{
  "n_experts": 128,
  "normalize_top_k": false,
  "qk_norm": true,
  "init": "normal"
}
Below are experts of layer 7 (counted from 0) of a mixture-of-experts language model. Rows are named router (the router's row for the expert) and show model dimensions 0-159. Each number is 128 + 24 x the weight over its row's rms, rounded and kept within 0 to 255. Numbers have three digits each.
Before each expert's rows: "comes before" lists some tokens at least twice as common just after its tokens as in all text; "comes after" lists some tokens at least twice as common just before its tokens as in all text. This comes from a sample of Wikipedia text that the model never trained on. Tokens count by the router's weight.

# expert 3
comes before: " |", "|", " ", " |\n", " Votes", " %"
comes after: " |", "|", " |\n", " %", " Party", " Votes"
router:141118118113140106126174118138132118142171100137113157108155161151105150120101158117157153140147118178153125128165119101171131136095110127117098100108122114189175157161099145100147110135151150160121136144091120120126120105137125154123140136157129120160137083107141117091106145140126096092158135109136119134119154165108129117161126146172097154099151108131198153084094135100085149151110159135117129155094088118148140133134147120142162151160186097138112114133129111157095152121147111

# expert 57
comes before: ":", "\n", "-", ".", " Class", " code"
comes after: "-", "\n", ":", " •", "\n\n", "=="
router:147121107129142083121150132125126159102153119164133113104130115136116141086111145097145147147172102153157098122155105119141115142118097122111095114122153079179184153159116173123115076162148121128149134102099130147123114102159133137134149121149113122154114121123148163144117132139115082123143173094160134146119141140105151096171143166191101174105158084129150131115101182096109157155088130158111114141103114126138093131126158120151134116128147120105093119158110098137119114100148107

# expert 74
comes before: " ", " |\n", " |", "0", "1", "2"
comes after: " |", " ", "0", ";", "1", "2"
router:168104120097127119085155152115097110132171084166131116110134142167138148093097130101134155131158112150147117101155102126155135155107093100117073118100128114156163175167110161119139108153140144145130132151101116129088127110127141120136148127169101088156156113130165145097110106135134100096144165100135126149074132125094125116137117146174120136102144090115156159109105138090114146138107160129127118142101105083127154158143147126164155142154172092125125115124089101126117123104155096

# expert 9
comes before: ")", ")\n", "–", "),", "-", ")."
comes after: " (", "201", "200", "199", "–", "197"
router:152127118105165105087141137103107107130152108145111145114150131156134163089120157104152155141133091161132102093158113122159166161114109113098097105092152104169160155150099150123125120131122136167144153138098092140100137095124157113122144166137111088149180108124156141126112124156136107122160158094120121170119121147111098105148113162152120128083125108122159161110103142086100154121145131147115128140099104101154129150141141106152166130133162098128108086137123070156091152092150100

# expert 115
comes before: ",", ".", ".\n\n", " and", "–", ")\n"
comes after: "201", "200", "202", "199", "198", "197"
router:142090116101169124102147159117116113094135108163127143120168169173125161089122160104146163173136089170143112072162116107140159164087093134095111120111118094159163154155105164117132128117147147135110137153105116121084156094095154136125163153143110092143169104114145144106116092154141123120150146099140114142114139146108094106138135134148106134118159101130165142102115134108106146130123164161112121131095133106146137139129163121161143158147147096124115107126130091160089147087152114

# expert 107
comes before: " ", " —", " +", " −", " N", " W"
comes after: " |\n", "0", ")", "1", "2", "%"
router:165126109076154108090171130114102129131149103164126146108145171159120171113104151116135147133155111149133120129156124108182141170115101115129110113118114114161158174144101125104145102117146144169144144151082105120117122111131141136115157155152110112151154118074139123100132130140125074088167146116144124152113135142093143118151124159180090140105143081113160147108096148098102148108112170127121121130098117095133136158135149136166147136142174121107124090153129114141089161112145098

# expert 22
comes before: " of", ":", "==\n", " was", " ==\n", " is"
comes after: "-", "==", " The", " the", "The", " •"
router:133137088118126088103160139106122128109165120158134112108144136140088162120125158083159152141166100156158125113143106128148135147109082135078107112101129107162165145161078182125122107131154157163120156119099107123126124120140130138139166143144120124153154105102166147144121140142112104115144160117156100162094132163081154110135107149140114182109169083138160136115078136092117160120126140177095129127108107118131139139142137101152151134169153115123109110133115114155081146128148104

# expert 51
comes before: " ", " |", ":", "0", " |\n", " Cup"
comes after: " |", " |\n", "0", "-", "|", "1"
router:154124106111159106099157137108107126129163127149122104101165157158123149111124146110187148129165110143139125098164117094157156141121086097111121121107142140152145154140105146099146127118179143125121156125120121156121125106139130136146149147173111115138155104116153166125149143142143082117129159088132114152104151133074109123155130163189117145128144092129191164103097148081096169135100161139104120164102104103139155143135118106157139108128154104118128119101112100140100117095177122

# expert 127
comes before: ".", " |", "%", "–", "1", "2"
comes after: " ", ".", " |", ":", " (", " $"
router:144123131102141098119151142116137134129156114183121129118129150147111158105134149108163164149151102163151092098161128110151165176111093117102088091101147097167157144137105182127109110123150148146162155147110112134095153113128150113130143161127107102133163119113153153109121110163138080110143151085145134154123163141106111099182116142172115121105168100119164154112124170118108142118144156144110128136092124107130132149124178111177174143145160093134107121141127089143114128136131107

# expert 100
comes before: " |", "th", "0", "–", "9", "8"
comes after: " ", " (", "–", " $", " number", " List"
router:158115120106144085096129138113114129115159109147137136104152137167127155090110141094161149139156086131149085096151122118147163184116090134102103113123125123173153153148094182121130117121139154131145136139096132154104165107101157106125153145131095093144154120107141148087128109140140110106150144113148116143103151147090116111167122150165108138101120094139156154102116148102110135115135175166090131167088110110151126168139157128158175137124168081105134121144134106135108154100143096

# expert 109
comes before: " |", "–", "8", "6", "9", " MF"
comes after: "|", " ", " |", " |\n", "201", "200"
router:164139125106145087109165143116113107136144115145123142129176155170130136098139146106143151117168129162147127102148133100156129136105100132093082110112141090165141154152111160118131106130147139137174116154117111133119113123139134130123142123133076110165151103090171142121132112153120072103143148087125135133135159162104111100156130156166068167124135105113176161125098155078105137111125143169117129147109102114157155143123149067141154137134185124121112128133122104156095125109145115

# expert 104
comes before: " \"", " ", "201", " |\n", "200", "202"
comes after: " |", " \"", ":", "\"", "|", "3"
router:141082136089124101098145128086109108144153089165132137124160142153124162106141146092132176135145095143160109117160123104163175143127106124110102107106137115159122141137061151115143089131163133161124155140109128128124159092095132103111155127122094092142163124115145136084139131142141095092154148100125134140131145156103114099162142151140103129117149091135146178121085146103097141138105162138136130139115120102143120171152150120151135128156157112131100113121117088159079144117169082

# expert 96
comes before: "0", "1", ")", ".", "2", "3"
comes after: " |", " (", " ", ":", " /", ";"
router:152137134103146097087149132114123119118147099144115145122129125198146153110121156122149145142169110145136117104173133125153164143115121115103108095110155101188143156157100157122123083142143118136146132130119122136089122084136116126125139131141081092129147115139179131139128128154137076134158153097128129158109139138119127093166108189170106124126146093100143170116104153085099141137119159116110147142122118102165117178151136116172156135127152117139085100143119094148092143121167109

# expert 119
comes before: ",", ".", ".\n\n", " and", " in", " of"
comes after: " the", " in", " United", " New", " North", " South"
router:153140107106147098086150140124114125118151089147131124114163140158144161105114168117146155163147097166149101070138116121170165162109093123097115114124110089165161159156116134120123121133153173150118126134101122138096129105111155121109119144135107114162162115096154153121100111142130124105149144107122107157106127149106110099171114159139126158106162098115158147111097150092068130139127148141125140152083106095127136144126129110154167137146167086099095108129147087147105144099164101

# expert 4
comes before: " |", ":", " career", " |\n", "\n", " information"
comes after: "-", "|", " |", "==", "\n\n", " •"
router:141144118128138068141161148109122131137149111139137112109139151141103162097098148063153158139179104162161122129134091126150121131099098110083090111102158118162145150151106167112133097111164137139132139136117112141133102105138130138139171125160122129155130105090156146131136142131148071105142150117150115122101135133092168079152111166180094159125135087131193141117111163095106161124091125137082136167118105133122140126117148105128147140133152106131117112134108117151094118115144100

# expert 103
comes before: "1", "201", "2", "0", "3", "200"
comes after: " |", "|", ";", " in", ":", " /"
router:168133112094152113096143135137134119144176106138146131110162167156134145097126147116149158161154126168151080122159134107171146145107109105121119094135141120163133151182111155117124107116140149155124133139119116147080140112131141115125123153124106107147167127122154160086111110152154094093165153093136132141102156120108125125157104148145094134088144089131160155104112147110097127122104147127129118149098119089149154168140157105173164142169200104125111132129132085132116143109159090

# expert 36
comes before: " ", " |\n", "2", "0", "1", "4"
comes after: " |", "0", "2", "3", "1", "4"
router:165094130125167095089133124118119132138166110142146138138150146175138152114130152109158154154161102157133118099131123118155159147088097113095100141122151097145156147158051155130140094147152138144133143131100103130077143101119135116108164140120074107156142122118148145098117103174152118105163146109143111147106137161119120131126129160149093143129170106116132175101107158108113140151098140160117121148095122102149108144135178117138127136127170084127106125133124106159101159098166105

# expert 72
comes before: " ", "|", " Votes", " %", " Date", " Team"
comes after: " |\n", ")", "0", "\n", "1", "%"
router:146108123101158101115156141112132149141146078156128147111145158133119146105125140097117160135132110154145118127146129105176151149110119096116101101088116103154146163139078149110146100133152147169139158135088123126131131110130132130121158140157118111156135079098147134089136126147105074091162130108132143130115141136084136102157137146186108136082135106130187164097111137106095151141098170139113106137115098078135139148141137128154150131148177085116102083135107107142094155103139120

# expert 64
comes before: "0", "201", "200", "199", "1", "198"
comes after: " |", " in", "0", ";", "1", "2"
router:149124104088141114107137129110120150116190087117120137106134166159146158104131166085135158142162078148151132138133123127143140158074107099091090110123127115156163155158103140137126083154173124130143132150120087138099140104132140111118148150124085090149150128117136142114097110157149108131138169126149133126101123160091104105126094150147110155119164098113156144117122139081093155168111135134125127120089094096140110133130146105164171139148186097130111117146106098138118117112156104

# expert 108
comes before: "201", "200", "202", "199", "198", "197"
comes after: "|", " |", " in", ",", " May", " June"
router:167114107098126117113137159117114102128156106129127133106158168145126151092118165104151156172148090177138086110158131126155149168105105106105118099139131120171145148177103149127121095145152121178122145136114121130121137088105157119116133141151089098143155134114163149100119113160141109106174147102147131154099149136106108111154106145152109135097158096130160148110105143080100137116119153130109124135099101082148132143117152097181166135135180099122112118139129095132111150090152097

# expert 112
comes before: ",", " |", "–", "\n", ")\n", ")"
comes after: " ", "201", "200", "202", "–", "199"
router:150094115100145122108138148116108114095162120146156147119180147157128187082133148095166154129128102164129101100157102117178151154099114127113106126131126099159185146166113161126124119111144161130127121150091105136099155114117163126123164173142114100139156103092162137130118109163139102103139138099140105154116158151109105102174129149151111128113155074113167150120113140103106149150135153143115136127108125109148142145127137115164176133140150125120126103142112107151070146089143105

# expert 68
comes before: " of", ",", " in", ".", " for", " and"
comes after: " a", " the", " an", " The", "ing", "'s"
router:147128135102129083100175114137109150126168107148129121125163149175119150108130141120142165139144108165160108118137139105153153149120091137072098096116120113133127146149079189118147119141163133169122156145085115112117146096123122151123140153135129114133174093113152151134129114153141107146152178104149114132124172149098153113153098144157106160110156094117143144086114133119115146094167143159108118135097095113137141130142145100152127130183152120100108128136093095121082157094142099

# expert 88
comes before: ",", " ", "–", ".\n\n", ".", "201"
comes after: "201", "200", "202", "199", "198", "197"
router:151092127111165131080144129100098118112148114156141131112167160140135154097136156108149152150133098182125122092163105085150160152109101121107103141125123079160139149151078148114130123108139132155119117139079102144106144110119156119122158155150116099142155110111138150112115106136150109114143153073131119168102154145103105117143131137139106147106166082116165132094117122106105141119124162139112110137082117105162149162144137124172161135153156104115135099118149085147090152089164106

# expert 61
comes before: ".", " |", ":", " (", " /", "2"
comes after: " |", ":", "″W", " km", "%", ")"
router:141135109090141096110141110117117137149150108172120120112144142158090133105118163126152138126153095139127119096123123108154146144116100130096102076108170090176158173169114166121161093133153145132127141126110133130070138104134129137126142155150130131127173119109175164119129086162122086105129161108146139131119138157093128100158130152197083166134160100103159150111129171087116137145123144139128115130117110099117133131142167124147143153127155091129111116164120095134084134143149109